config = dict(
    d_model=320,
    activation='swiglu',
    moe_layers=[0, 1, 2, 3, 4, 5, 6, 7],
    normalize_top_k=True,
    routed_scale=1.0,
    balance_bias=True,
    router_noise=0.05,
    lr_router=0.000904,
    norm='rmsnorm',
    tie_embeddings='early',
    optimizer='ademamix',
    batch_tokens=131072,
    train_tokens=877500000,
    steps=6695,
)
Below are experts of layer 5 (counted from 0) of a mixture-of-experts language model. Rows are named router (the router's row for the expert), gate (a neuron's input weights, with its number), up (a neuron's input weights, with its number) and show model dimensions 0-39. Each number is 128 + 24 x the weight over its row's rms, rounded and kept within 0 to 255.
Before each expert's rows: a language model's description of what the expert responds to. This comes from a sample of Wikipedia text that the model never trained on.

# expert 29
What it handles: Numeric table cells
router [103 140 175 158 146 156 179 133 136 121 138 120 127 124 110  62  58 148 164 121 119 181 166  94 130 138 153 102 127  82 117 159 144 119  94 134 136 147 146 180]
gate1 [136 127 174 161  78 100 105 171  91 109 118 105 163 107  41  85 152 123 139 178 119  84 126 109 144 140 137  89 108 113 136 135 115 137 160 117 164 138 115 149]
up1 [124 130 166 187 113 114 133 175  80 142  99 100 127 128  77 130 172 123 134 163 135 103 140 122 125 135 156  90 121  95 145 141 114 118 159  90 183 150 144 138]
gate2 [145 131 122 134 126 136 161 172 180  91 120 126  70 127 126  79 141 115 127 162 156 107 131 149 155 110 141 110 151 145 148 105 126 111 132 101 132 127  85 137]
up2 [146  96  99 112 114 165 130 180 157 118 125 124  94 109 136 101 100 131 155 152 159 172 144 157 123 125 123 125 152 168 126 118 147  88 107 138 141 121  79 150]
gate3 [123 151 170 149  88 127 144 153 123 102 119 105 168 147  71 107 107 137 125 109 168 128 101 141 111 121 109 113 142 152 144 142 144 120 201 117  98 106 116 144]
up3 [122 116  94 116 147 138 116 102 126 139 136 129  80 114 186 163 150 133 150 155  86 120 147 122 129 127 156 120 116 104  99 132 121 114  65 133 151 142 129 124]
gate4 [131 109 137 122 125 120  82 114 106 105 121 127 141  77 122 156 129 110 142 162 129 123 147 179 130 149 105 125 190 130 123 125 133 123 165 136 120 103 147  99]
up4 [166  78 154 127 146  75 115 166  98 146 166 145 120 157  92 121 138 124 127 115 174 109  90 109 157  94 111 144 127 150 113 117  92 147  94 126 165 101 144 124]
gate5 [120 127 160 105 101 127 147 123 148  99 188 127 126 113 134 152 151 130 111 121 157 114 131 131  92 126 126 146 152 128 110 130 135 113 179 135  99 134 147 115]
up5 [117 122 121 112 135 152 118  95 127  66 172 141 143 125 152 146 134 148 115 145 146 159 136 153  50 151 108 137 102 156 113 144 109 110 143 153  75 146 140 143]
gate6 [116 135 107  93 146  75 125 108 139 123 157 133 135  92 141 114 103 106 117 123  92 154 144 156 147 127 149 123 130  85 142 113 112 197 118 164 127 138 138 120]
up6 [ 91 131 127 102 128 116 145 129 141 104 128 125 116 123 169  92 113 140 109 123 123 144 130 139 113 154 133  79 126  99 117 153 160 136 117 142 133 124 105 177]
gate7 [ 72 143  94 103 137 110 106  74 116 115 130 113 163 113 121 129 150 150 121 147 127 108 163 138  89 129 107  97  99 133  99 126  89 121 129 140 145 101 139  98]
up7 [165 108 170  81 106 105 121 141 148  88 151 127 165 130  92 105 121 134  96 134 154 127 144 135 134  96 143 130 159 121 119 110 117  87 215 143 125 118 126 109]
gate8 [125 133 121 177 108 152 108 170 160  90 129 146 159 152  92  94 109 123 124  85 118 158 113 107 142 125 141 146  83 134 133 142  83 103 136 112 104 156  82 168]
up8 [144 130 126 133 135 131 145 116 152 141 124 121 153 187 164  77 121 111 101 113 132 125 139 124 153 109 162 163 116 131 106 141 120 121 155 115  94 136  65 153]
gate9 [174 176 168 137 120 149 150 157 173  89 138 171  91 126 172 126 112 112 115 132 142 139 120 137 167  93 122  91 199 147 140 118 147 126 169 141 114  96 156 122]
up9 [168 169 153 119 129 160 172 150 175 110 142 179  99 127 185 135 109 134 125 147 125 139 142 103 159  90 151  93 182 141 129 128 145 121 150 121 141 105 161 129]
gate10 [166 140 133 178 173 118 118 140  72  92 141 162 112 125 140 135 108 111 106 146 102 126 109 113 148 156 108 133 127 132 101 163 119 129 115 125 108 123 151 187]
up10 [ 98 140 164 114  99  99 125  74  87  97 147  92 120 126  79 146 133 121  93 108 130 113 117 121 104  95 160  96 121 106 143 144 127 100 168 124 128 151 139 127]
gate11 [125 136 123 154 135 115 109 181 138 115 115 127 110 153 140  98 127 118  82 162 125 127 154 129 115 151 139 153 136 131 152 136 136 142 165 119 118  97 100 143]
up11 [143 102 143 120 116 153 120 121  91 119 116 147 135  87 168 146  77 153 159 124 119 152 144 148 110 123 123 143 140 111 127 151 171 115 124 170 141 138 119 115]
gate12 [102 103 121 101 114 115 114  93 141 122 116 133 136 135  53 107 156 117  86 153 123 100  89 114 142 133 163 148 129 149 117 104 121  92 161 104  69 143 121  73]
up12 [124 140 141 119 134 116 133  97  83 152 104 151 145 102 122 171 127 124 122 141 120 132 151  98 137 124 147 125 134  88 161 106 147 151 128 116 127 143 152 126]
gate13 [121  85 136 158 123 130 131 121 111 181 122  89 117  91 133 131 108 133 118 102 102 107 134 109 138 161 129 145 132 155 184 103 159 111  91 129 122 133 112 116]
up13 [117  90 114 139 131 138 119 170 104 164 116 136 124 130 134 146 128 104 146 142 104  92 122 125 160 149 111 107 134 119 136  92 165 112  82 126 133 134 133  93]
gate14 [119  92 159 132 134 109 123 124  79 192 142 115 105  95 134 147 147  91 104 125 116  90 111 110 148 117 117 136 142 156 107 146 151 112 121 146 144 144 154 122]
up14 [105 135 132 137 129 104 102 101  97 125 152 133 162 163 107 137 128 106 149 120 126 132 144 111 103 112 104 106  88  90 131 106 114 134 124 134 117  98 180  77]
gate15 [127 144 106 164 163 148 130 150 130 121 110 146  92 118 150 144 121 113 105 135  80 122 159 136 156 106 133 132 156 124  72 129 155  97 107 115  93 132 154 137]
up15 [104 118 111 135 144 131 144 153 126 129  95 122 107 143 118 151 108 117  99 110  72 131 119 129 149 115 149  99 171 148 111 122 203  88 138 126  99 122  98 121]
gate16 [ 68 122 108 117 145 120 142 121 167 225  95 122 164 133 147 107 149 130 124 145  71 155 153  84 154 144 138 151 103 109 123 150 134 109 116 156 141 128  89 122]
up16 [130 139 129 133 141 148 154 157 163 188 122 123 167 108 149 110 111 143 114 130 123 170 151  98 158 149 148 170 114 120 137 144 116 102 130 151 142 118  99 147]
gate17 [157 110 133 107 125 144 100 166 141 154 113 102 122 117 102 138 148 150 117 127 141 131 161 123 142 122 125 117 138 153 114 119 110 113  77 111 116 137 117 144]
up17 [ 86 135 117 106 124 144 158 120 155 105 107 134 162 133 150  94 101 152 123 164 152 155 123  87 132 115 116 145  87 116 124 175 111 112 146 186 122 139 140 132]
gate18 [152 162 149  98 146 132  85  78 100 114 152 116 169 137 127 111 118 163 121 139 158 132 117 177 137 161 120  83 131 150 136 171  83 136 112 116 109 126 122 134]
up18 [139 126 158  94  85 112 144 142 157 108 144 120 102  95  98 143 155 132 133  94 162 119 110 126 108 114 161 106 164 163 153 116 146 121 151  97 106 109 145 167]
gate19 [161 119 139 141 154 146 139 126 110 149  84 125 113 134 188 103 135 134 110 132 121 156 152 137 164 134 128 153 139 166 138 179 102 129  46 107 141  95 112 149]
up19 [131  79 107 134 140 119 137  89 133  96 112 124 115 137 127 121 134 152 134 107 163 138 110 123  79 137 159 176 106 145 145 118 126 119 141 155 115 145 109 127]
gate20 [145  52 141  97 126 114 115 123 119 154 154 137 157  72 134 148 118  87 115 149 143 157 135 155 158 120 105 115 128 128 186 123 150 144 163 165  92 107 116 112]
up20 [186 107  87 107 129 116 142 158 155 124 143 122 140 144 111  80 107 112  89  88  92 110 152 148 132 152 116 120  97 146  94  79 168  87 106 137 169 128  85 141]
gate21 [147 141 144 127 112 144 145 136 111  85 119 154 145 119 104 160 126 128 159 129 168 159  94 141 165 157 141 100 139 125 138 113 148  98 170 102  99 105  93 138]
up21 [116 123 124 129 154  94 117 103 103 124 152 117 105 129 149 118 127 109  80 140  84  96 128 109 105  88  82 157 123 115 123 152 104 154 111 141 147 154 180 126]
gate22 [163 137 117 127 134 138 108 124 118 131 122 137 178 134 157 106 132 168 166 117 167 142 174 150  79 140 134 163 128 103 151 126 119 163 146 187 147  97 116 144]
up22 [159 135 103 136 129 159 130 136 133 135 116 156 169 130 163  86 132 178 182 132 163 153 164 166  73 159 124 174 135  78 167 127 136 174 141 176 132  95 125 150]
gate23 [146 150 156 134 119 120 127 134 131 131 155 109 175 125 146 117 112 123 149 136 177 143 151 117 176 113 115 180 145 108 133 187  73 171 141 185 123  96 141 118]
up23 [187 120 121 146 123 145 127 151  92  91 149 163 127 137 147 122 137 135 129 144 116 147 173 137 115 139 142 114 115 132  78 123 118 135 102  69 174 111 121 161]
gate24 [100 145 120 147 108 106 148 140 142 126 148 113  77 112 127 121 137 125 157 115 159 111 128 140 107 143 169  85 129 151  94 172 108 147  81 110 164 113 159 161]
up24 [ 89 131  99 146 123 137 174 151 161 125 140 126 113 131 134 113 134 126 138 122 171 143 137 136 103 139 178 109 126 151 131 144 131 128  98 139 144 114 144 155]
gate25 [134  90 115 141 126 181 102 182 156 107 102 150 116 164 115 117 138 128 137 122 106 111 146 130  88 116 112 149 109 120 143  72 131 127 117 121 126 130 101 144]
up25 [ 69 115 110 132 128 123 129 121 143 157 125 128 135 149 129 127 118 133 154 107 102  85 151 116 150 136 122 128 147 131  93 149 134 132  92 130 187 109 103  79]
gate26 [141 112 149  85 148 157 133  74  98 135 146 124 139 119 157 132 135 135 140 122 124 157 159 141  86  82 116 139 162 139 146 114 162 140 144 152 145 109 182 148]
up26 [ 90 159 144 166 179  94 139 135  88 168  90 141 104 134 159 149 144 120 112 131  70 135 123 108 192 160 146 125 140 139 128 167 141 153  70  91 135 171  95 119]
gate27 [144 109 109 120 109 119  68  99 125  94 130 144 102 149 138 118 128  81 144 199 162 111 139 134 123  97  84 163 108  87  97 135 111 200 114 147 120 120 112  97]
up27 [ 74 168 144 110 145 119 148 106  61 175 115 109 115 126 123 141 131 130 128 114 134 106 155  95 134 119 137 113 157 111 106 173 134 146  93 130 149 154 163 153]

# expert 48
What it handles: Demographic table cells
router [ 98 106 111 177 115 141 126 174 158 130 136 173 151 127 109 110 116 126 107 150 133 135 142  89 142 157 137 146 138 157  89 153 116 115 140 140 159 137 143 112]
gate0 [135 124 156 110 127 107 101 129 148 134 124 143 121 152 106 116 128 149 117  98 163 132 155 129 177 123 159 124 110  83 102 149 155  99 138 137 134  93 126 152]
up0 [ 97 127 122 153 131 142 125 103 129  94 110  77 101 129 164 111 119 166 143  98 128 124 127 147 136 102  85 157  96 156 124 134  64 139  87 152 113 140  73 156]
gate1 [100 120 109 129 123 122 137 134 135 120 118 118 140 139 131 159 108 109 135 111 112  92 149 115  95 140 160  97 100 136 124 122 151 133 107 113 130 166  94 118]
up1 [113 103 151 121 123 143 138  79 136 141 164 141 141 121 117 159 147 129  96  99 126  96 111 129 138 111 112 128  77 116 169  86 137 129 148 128 137 144 134 123]
gate2 [118 126 132 110 160 104 146  99 149 138  78 141 126  85 108 159 147  99 130 163 144 127 186 112  79 107 150 113 111 142 103 141 133 100 128 138 114 125 148 142]
up2 [114 114 171 118 104  76 117 116 116 127 137 101 103 113 136 141 139 147 142 132 115 125 152  91 141 108 101 145 130 117 153 134 107 146 128 131 139 105 173 181]
gate3 [108 123 125 176 100 138  98 123 129 108  96 127 147  98 116  81 128 100 130 150  84  90 115  99 131 155 109 120 133 142 116 115 153 142  74  89 139 132 131 124]
up3 [122 111 112 128 148 179  98 116 122 136 116 121  90 103  91 123 120 139 115 182 139 131 108  80 159 161 105 145 100 146 165 160 113 112 104 145 127  96 101 140]
gate4 [136 117 126 134 121 148 142 165 117  90 118 151 127 103 109  87 105 135 120 148 142 146 146 138 148 157 128 124 168 150 121 150 114 152  77 120 109 140 143 153]
up4 [119 122 127 137 161 127 111  91 156 159 157 158  99 151 136 162 142 100 137  92  83  98  88 144 127 139 129 126  69  80 129 110 150 111 125 144 113 127  97 113]
gate5 [150 147 125 126 107 131 128 126 119 154 154 150 115 110 143 148 102 176 114 102 150 100 107  99 139 129 117 110  81 111  93 138 112 165 154 146 102 111 161 105]
up5 [133 138 137 116 122 150 126  99 123 145 118  93 144 111 106 108 122 120 181 126 133 148 135 105 149 117 120 123 137 166 128 176 101  85  96 192 175 155 136 160]
gate6 [150 146 138 158  97 155 112 128 104 131 108 104 138  97 144 130 105 167 131 117 126 169 167 137 115 132 121 138 115 178 101 125 141 160 149 143 125 135 134 144]
up6 [120 145  83 164  95 140 127 139 150 128 117  97 115 116 127 131 128 170 111 130 131 123 144 153 164 111 124 142 177 185 155 152 133 125 199 127 135 150 113 112]
gate7 [120 158 156 104 191  95 116  98 117 120 180 163 141  96 158 142 169 170 120 102 137 154 130 121 135  81 108 166 127 109 126 124 106 153 129 153 115  84 108 156]
up7 [136 149 133 110 165 110 117 136 126 126 149 138  74 114 138 117 161 137 157 114 145 121  96 102  99  64  83 170 156 101 121 138 124 170 177 142 130 119 104 148]
gate8 [180 119 147 124 128 117  93 123 127 119 139 129 144 164 143 114 139  84 160 126 123 136 172 149 144 133 124 129 153  96 142 103 149 118 107 134 151 128  90 125]
up8 [185 143 117 133 116 145 114 174 126 148 104  78  70 104 125 112 131  88 131 107 125 145 154  90 163 132 115 153 144 105 141 115 151 134  98 149 161 152 146 131]
gate9 [117 149 108 145 146 136 158 110 136 119 131 144 115 100 124 110  99  93 120 121  92 128  84 145  70 114 120 168 114 142 178 136 149 102  84 132 139 131 117 178]
up9 [117  89 146 117 136 114 106  97  72 118 127 127 147 140 164 107 134 136 147 165 126 141  97 115 131 156 109  90 129 105  99 126 132 137 113 138 135 124 149 143]
gate10 [181 124 132 131 157 151 159 138 149 126 150  88 155 133 157  97 126 154 188  75 151 115 146 133  78 113 127 130  97 137 124  91 123 135 151 138 140 141 153 115]
up10 [153  87 152 111 141 146 131 123 151  95 162 121 142 162 148  95 127 150 165  78 156 136 118 159  75 113 120 169 105 179 126  83 141 111 159 148 125 149 105 138]
gate11 [147 142 144 105  88 131 144 148 156 144 168 164 100 136 142 118 122 146 144 100 147 110 169 114  71 140 108 148 122 114  66 130 144 144 105 100 136 110 143 106]
up11 [115 108 143 135 124 116 146 108 141 112  71 125 143 165  76 132 155 106 155 172 157 128  97 113 122 160 135 105 126 191 139 140  78  99 131 128 116 135 142 100]
gate12 [155 133 120 134  85 162 119 173 109 126 132 100 132 180 143 179 134 140 133 133 151 164 123 123 117 152  50 112 109 120 101 140 174 167 146  82 152  98 118 123]
up12 [117  97 125 108 152 111 157  87 122 138 147 147 142 148 121 143 142 131 113 125 157 100  90 183 110  97 139 101 139  92 138 128 128 116  81 141 121 132 121 108]
gate13 [119 129 138 136 109 112 130 122 154 105 149 141 122 133 163  90 152  94 126 132 113 157 116 100 121 165 131 110 143 159 113 118  66 194 138 104 151 145 172  96]
up13 [118 107 128 145 121 163 101 109 137 117 165 155 145 178 114 115 101 123 105 131 129 155 122 117 150 110 130 118 140 104 101 120 120 169 126 115 140 123 111 126]
gate14 [124 130 124 120 139 102 191 154 170 127 137 116  98 116 122 179 154 134 141 123  92 154 146 108 129 125 132 133 157  97  98 153 163 109 130 169 131  73 141 117]
up14 [127 102 116 132 123 116 149 112 139 114 136 107 143 149 159 111  93 169 112  82 121 126 137 125 100 143 154 102 124 144 118 118 160 135 131 154 173 176 117 138]
gate15 [164 166 130 147 121 143 138 135 131 123 105 141 150 111 157  99  92 105 137 138 132 125  94  64 134 131 109 156 146 178 124 121  99 102 133 140 115 168 144 127]
up15 [119 105 179 132  93  97  98 122  96 168 142 160 116 139  60 172 173 123 142 138 161 141 118 128 124 100 176  96  96 132 152 141 121 136 142 121 159 121 152  97]
gate16 [135 142 122 119 140  90 116 126 101  81  83 157 129  96 132 151 148  93 141 145  72  75 169 114 145 154 143 150 158 129 133 136 128  98 128 149 132 140 120 124]
up16 [131 148 147 126 151  90  79 180 107 160 110 132 106 142 121 147 113 149 131 127 159 176 151 128 123 130 125 151 143 123 117 111 138 101 119 124 132  81 117 118]
gate17 [ 92 117 184 118 143 138 110  60  69 130 116 132 147 105 132 129 139 127  85 125  95  95 110 112 137 129 100 146 114  98 121 129  99 120 117 139 133 133 123 112]
up17 [114 122 152  94 126 125 139  89 101  99 133 144 133 147 134 119 150 117 118 164 131 136 120 138 122 147 103 122 118 129 128 111 117 119 176  89  85 107 135 147]
gate18 [140 149 131 170 119 145 122 151 136 121 177 145 128 163 123 123 137 107 100 121 102 144  77 121 130 145 131 117 120 127 112 160 168 143 155  87 144 112 108  95]
up18 [105 133 116 152 145 113 131 126 109 131 122 129 138 106  99 126 158 122 139 122 111 125 105  99 111 108 135 159  86  97 142 146 135 128 146 147 118 129 113 136]
gate19 [183 118 149 103 126 165 151 105 133  92 155 165 146 136 134 118 108 122  91 102  88 148 135 112 136 148  94  85 147 161 156 119 168 167 138 135 126 100 128 125]
up19 [145  94 161 129  90 120 154 109 171 131 129 124 132 163 121 131 140 104 138 141 111 118  86 117 193 141  90  93 164 159 112 101 139 105 132 111 165 134 111 115]
gate20 [133  95 122 121 124 157 120 124 123 126 169 145 196 129  91 164 114 142  84 125 113 129 141 135 155  82 143 121  70  87 109 135 158 128 128  90 149  99 119 130]
up20 [127 101 120 108 118 115 171 133 127 117  96 151 115 121 136 139 124 103 100 192 154 110 135 125 185 146 105  52 115 150 104 181 128 106  93 126 164 183 121 123]
gate21 [154 110 161  73  94 138 113 148 119 133 167 137 162 176 146 131 113 105 151 126 189 121  83 133 131  90 114 138 150 142 151 126 104 151 137 119  86 124 144 137]
up21 [155  94 151 123 150 136 117 102 126 164 169 100  91 118 135 121 111 160  84  95  76 136 142 100 104  59 127 159  93 102 134 138 140 117 126 157 124 146  89 134]
gate22 [137 171 146 159 120 132 119 188 147 102 132 143 135 109 106 186 117  95 157 127 168 127 186  82  92  92 171 106 117 149 118 159 124 183 155 110 113 128 150 105]
up22 [131 136  81 112 150 104 125  85 120 123 128 107 127 148 167 121 112 146 101 119  98 130 124 160 146 112 111 123 135 125 123 123  95 113 146 141 158 153 128 145]
gate23 [142 135  97 116 130  89 130 116 140 129 116 127 136 138 127 124 114 168 107 153 122 141 141 193 135 111 164 134 161 120 122 140 149  93 119 126 140 129  89 129]
up23 [ 80 147 143 114 119 144 184 115 114 145  99 171 128 157 151 162 181 167 181 179  90 134 134  83 132 121 121  91 121 153 152 134 166 117 127 141 104 150 116 163]
gate24 [ 99 143 150 149 117 145 140 159  65 148 135 100 109 111 137  75 138 148 140 148  90 111 106 157 126 121  84 122 161 145  96 121 120 130 144 141 152 136 132 134]
up24 [115 121 100 165 132  95 138 122 142 143 107 139 135  89 126 145 118 138 138 156 157 158  90 108 129 153 126 145 127 146 163 161 115 169 157 171 148 122 143 128]
gate25 [150  98 108 126 160 110 152  83 151 143 133 183 109 179 119 105 117 127 137 102  90 132 144 125 171 211 111 149 135  65 126 120 174 100 149  96 119 147 144  82]
up25 [137 126 113 183  86 160 130 186 160 102 153  73 134 150 108 123 115 124 143 118 129  90 159 142 119 132 169 122 132 128  81 144 130 139 131 111 116 112  96 135]
gate26 [135 108 137  72 169  91  72 107 146 142 133 101 135 168 111 152 128 103 114 129  97 135 131 138 159 184 102  99 104 160 156  69 151  84 127 121 119 117 129  88]
up26 [134 135 103 138 160 179 132 154 146 146 117  98 116  99 135 125  89 180 142 103 161 116 131 144 128 120 198 151  73 116 144 149 128 153 145 124 112 180 113 113]

# expert 13
What it handles: Space before years
router [125 152 138 136 131 136 119 108 113 157  95 125 124 118 161 132 161 173 132 107  76 100 143  86 148 160 142  92 139 140 169 131 131 119 147 118 168 147  95 133]
gate1 [ 92 124 151  89 147 137 121  88 157 150 127 121 104 136 144 141 130 121 127 167  92 134  89 125 150 154 148 116 147 137 128 151 149 110 138 148 167 128 111 188]
up1 [119 103 157 122  82 161  62 137 130 130 118 137 126 159 129 133 134 131 118 107 111 109 130 120 123 159 116 100 116 110  95 127 118  95 135 176 129 131 134 106]
gate2 [154 147 136 169 117 129 179 106 160  99  72 116 112 103 136 140 125 137 121 133  80 123  97 126 129 162 132  96 164 158 160 123 112 136 137  79 117 128 118 133]
up2 [150 114 152  85 142 106  82 137 117 136 162 141 151 191 153  74 112 114 139 104 181 115 150 154 134 123 120 161 146  90 108 128 150 134 108 190 135 132 141 138]
gate3 [ 91 119 149 167 146 114 123 110 181 128 140 102 129 108 108 111  95 124 157 124 122 135 123 138 145 115 131 117 139 154 118 143  66 135  97 161 144 170 113  74]
up3 [ 88 109 125 131 173 136 120 131 155 127 123 143 113 118 142 114  97 134 143 175  96 138 137 125 113  89 113 139 166 164 126  97 124 121  97 164 122 155  94 134]
gate4 [ 98 156 106 130 131 149 136 153 123 161  81 132 136 133 104 120 118 140 159 168 167  83 137 143 139 119 106 135 172  88 106 122 168 118 146 155 181 167  94 117]
up4 [125 132 107 171 126 141 110 126 138 135 120 122 109  77 140 145 130 126 137 151  59 109 127 119 180 186 114 149  87  94 121 179 138 117 122 150 123 116 111 117]
gate5 [163 129  92 163 102 107 163 145 177 137 136  95 144 135 132 132 144 131 116 165 149 102 126 139  87 134 116 130 142 114 145 141 131 130 131 154 110 143 134 127]
up5 [ 93 169 142  84 130 146 137 111 166 119 163 134 142 135 167 167 135 135  98 148 154 166 125 114  94 111 184 131 122  97 161 122 102  83 127 153 132  94 140 160]
gate6 [159 113  89 105 148 139 118 136  83  86 135 112 120 145  95 140 100 131 151 138 180 146  77 154 147 146 150 159 130 138 141  73 117  90 138  94 125 135 121 168]
up6 [161  95  92 134 114 129 112 155  89  80 126 111  85 114 117 160  91 154 161 141 152 118 111 138 117 161 142 120 155 145 137 133 137  92 139 108 129 148  97 153]
gate7 [108 128 127  56 132 159 121 108  85 118 165 108 116 123 113 155 103 136 176 163 113 154 103 189  99 109  95 160 121  97 129 106 101 133 187 114 142 101 135 145]
up7 [129 159 156 169 100 124 114 127 139 129  75  81 131 143 115 102 161 123 131 128 140 127 124 113 129 127 150 126 128 136 142 145 120 132 110 107 171 147 106  84]
gate8 [113 123 159 159 147 136 126 123  91 157 123 109 120  96 123 127 134 134 187 144  88 123 137 100 159 130 162 117 139 140 125 122  77 128  59 105 161 129 121 107]
up8 [126 109 131 127  46 170 156 135 175  91 119 128 126 142 121  88 124 128 118  55 143 125 146 118  90 130 143  99 137 141 137 104 145 132 149 143 128 152 129 173]
gate9 [ 98 158 116 144 118 128 120 124 138 131 118 122 137 136 136 141 113 108 129 127 113  93 104 177  77 111 119 134 116 113 143  87 131 122 117  77 112 167 139 121]
up9 [142 148  71 164 128 122 159 159 147 131 100 148 105  75 167 125 142 121 125 131 153 108 170 115 104 141 142 107 130 158 114 176 150 149 115 109 166 152 130 137]
gate10 [140 134 118 126 147 114 116 146 139 131 102 118 139  95 147 123 163 114 150 109 109 135 115  87 132 128 106 119 120 125 138 131 127 127 126 121 154 149 125 136]
up10 [160 122  95 135 145  82 119 156 129 104 123 126 143 126 140 101 119 123 150  69 143 130 133 116  88  91 148 105 194 126 122 126 166 152 116 108 143 127 127 167]
gate11 [137 134 103 128 124  86 106 120 154 141 142 122 131 148 155 143 110 132  94 138 102 153 146 156 161  78 127 158  88  84 142 158 164 105 137 143 136 107 137 144]
up11 [106 121 157 133  94 131 172 140 182 105 112 127 148 170 147  75 111 155 114 106 114 104 151 134 164 139 156 114 125 133 182 106 109 108 116 104 139 118  81 156]
gate12 [ 81 128 117 130 116 131 149 135  96 180  92 104 166 125 127 155 126 142  77 147 129 147 158 112 145  97 149 152 119 145 158 133 152 116 135 193 148 147 109  87]
up12 [153 147 147 107 135 140 102  77 129 101 132 147 145 137 114 127 143 119 145 102 117 111  71 154  83 132  64 103  59 100 134  98  91 140 154  84 127 139 115 100]
gate13 [107 121 147 166 129 124 185 113  90 116 130 109  56  95 151 111 131 114 126 111 142 118 115  72 173  94 126 120 100 128 174 110 163 109 107  46 143 132 129 118]
up13 [112 135 164 129 122 139 159 108  79  87 133 131 111 111 118 124 145 109 153 106  94 132 150 101 133 122 152 136 127  99 170  87 111 133 110  91 165 117 113 148]
gate14 [151  98 160 103 171 159 156 141  93 144 147 189 144 138  98 114 130 119  98  66  92 153 164 100  96 110 115 132 141 151 125 113 136  93 161 177 147 129 138 177]
up14 [114 133 140 116  80 118 126 106 124  99 109 103 134  99 147 136 154 140 161 146 140  95 111 199  93 117 106  88 139 118 169 125 118  83 121 114 125 160  75 120]
gate15 [169  98 148 108 164 117 135 125 135 144 132 109 143 157 127 101 136 138  72 102 197  95 121 126 133 112 121 104 160 173 140 115 155 126 162 162 142 124 133  88]
up15 [122  92 120  66 166  94 111 106 144 127 122 129 118 126 139 113 169 134 155 143 155 108 125 150 138 137 128 112 164 131 122 138 103  98 141 153  98 137 141 106]
gate16 [134  83 149 129 148 145 164 103 120 112 150 129 114 141 124  90 130 137 141  98 121  94 153 154 123 144 146  93 152 129 105 124 128 128 126 154 162 101 100 121]
up16 [125 142 105 136 155 101 113 125 164 121 130 129 146 139 146 127 120 140  75 152 152 131 109  99 141 113 120 157 105 173 169 126 124  91 144 141 108 158 116 165]
gate17 [180 120 121 178 144 118 114 122 110  97 133 133 134 151 137 143 134 109 145 135 131 160 122 126 117 100  89 110 142 141 131 128 192 146  94 110 137 129 154  97]
up17 [130 151 145 126 138 141 128  99  87 100 127 157 121 145 107 161 127 138 169 160 117 152 140 110 133 105 153 126 155  81 159 124 132 141 146 134 137 119 122 112]
gate18 [136 116 160 150 148  92  94 110 131 142  96 112  87 119 116 135 111 126  95 143 122 108 148  83 130 134 136 152 139 170 105 152 114 160 142 145 136 152 121 120]
up18 [112 146 184 137 133 110 119 104 111 108 169 155 133 128  89 129 138 115 155 121 110 141 128  96 138 111 162 151 161 101 162 175 135 120  88 166 123  99 137 142]
gate19 [ 94 117 123  73  90 113 138 132 111 125 127 123  98  88 122  86 146 134 123 178 102 115 159 127 122 138 116 115 135 149 119 110  79 143 168 101 131 152 139 141]
up19 [ 98  98 139 109 129  94  93 140  90 122 117 145 103 108 115  76 125 142 119  82 128 126 151 166 116 146 132 155 136 141 135 147 137 140 155 115 127 126 122 157]
gate20 [128 116 134 132 149 132 159 165  97 144 101 151 173 102 143 179 101 145 183 140 125 139 193 143 129 150 134 125 162 136 141 129 157 139 116 170 130 158 148  91]
up20 [ 97  88 130 112  90 130  92 146 117 106 146 119 169 130  90  86 121 128 113 117 111 127 119 125 125  98 100 154  90 111 161  90 110 113 132 116 156  89 100 104]
gate21 [156 123 110 132 126  91 132 121 135 137 157 137 104  94 146  72 146 127  61 123 144 130 112 107  97 147 123 138 145 162 121 161 148  86 108  96 123 138 121 131]
up21 [105 167 141 121 104 192 114 137  93 102  84 123 128 144 112 153 111 129 161 164 124  99 126 135 146 109 104 121 133  95 100  80 109 147 159  98 125 118 147 112]
gate22 [105 139 124  95 180 124 109  99 131 154 145 142 140 143 166 134 138 119 113 134  94 138 138 101 122  82 110 138  98 100 129 125 125 145  95 106 149 151 119  87]
up22 [125 105 170 139 125  98 169 144 151  97 142 124 168 187 162  85 113 133 125 122 131 138 133 124 161  89 119 117 137 130 160 180 143 142 116 142  79 121 132 201]
gate23 [134  91 100 143 122 129 145 175 150 138 118 126 140 152 147 104 125 138  97 159 140 145 113 138 116 156 118 144 117 155 103  97 115  82 108 106 109  85 125 135]
up23 [ 83 126 136 144 147 109 124 105 133 140 160 136 138 142 146 172 124 125 132 148 106 129 165 149 128 157 132 117 137 136 128 137  67 134 111 153 127  93 143 132]
gate24 [143 101 173 130 142 112  68 104 104 128 102 144 142 135 112 159 116 126 151 101 142 138 112 132 147 121 145 108  98 110 145 145 121 144 130 155  86 150 135 105]
up24 [124 129 138 193 121 104 152 147 113  81 167 111 126 113 154  89 122 137 108  93 182 123 166 144 119 158 164 124 156 158 133 155 140 126 146 140 123 113 143 131]
gate25 [108 163 158 116 131 158 140 140 127 125 139 117 120 150 105 132 136 124 123 101  97 123 119 145 107 116 165 132 164 105 127 152 128  88 148 135  70 136 141 155]
up25 [157 120 149  95 141 132 148 109 131 122 108 110 139 131 115 112 133 128 138 120 165 110 120 136 106 149 150 120 160 151 101  70  82 116 105 105 145 143 111 111]
gate26 [143 143 144  82 191 140 117 128 126 150 139 134 115 131 120 102 124 131 119 155 168 109 150 119 153 119 137  89 128 118 143 165  90 127 126 134 105 125 129 157]
up26 [118 139  94 128 116 135 134 148 154 122 132 128 106 108 141 144 117 139 107 100  85 181 150 117 109 128 160 146 147 154 144 101 129 130 149 152 105 105 129 150]
gate27 [126 141 120  72 132 137 125  88 136 146 129 131 151 129 159 123 158 143 108 126 165 121 152  83 171 117 119 125  83  88 132 137 117 108 147  92 153 116 130 138]
up27 [101 148 128 101 140 123 157  91 125 144 126 118 147 116 141 135 147 137  94 130 136  97 160  73 181 114 104 142  89  79 141 138 140  96 124  67 159 111  99 115]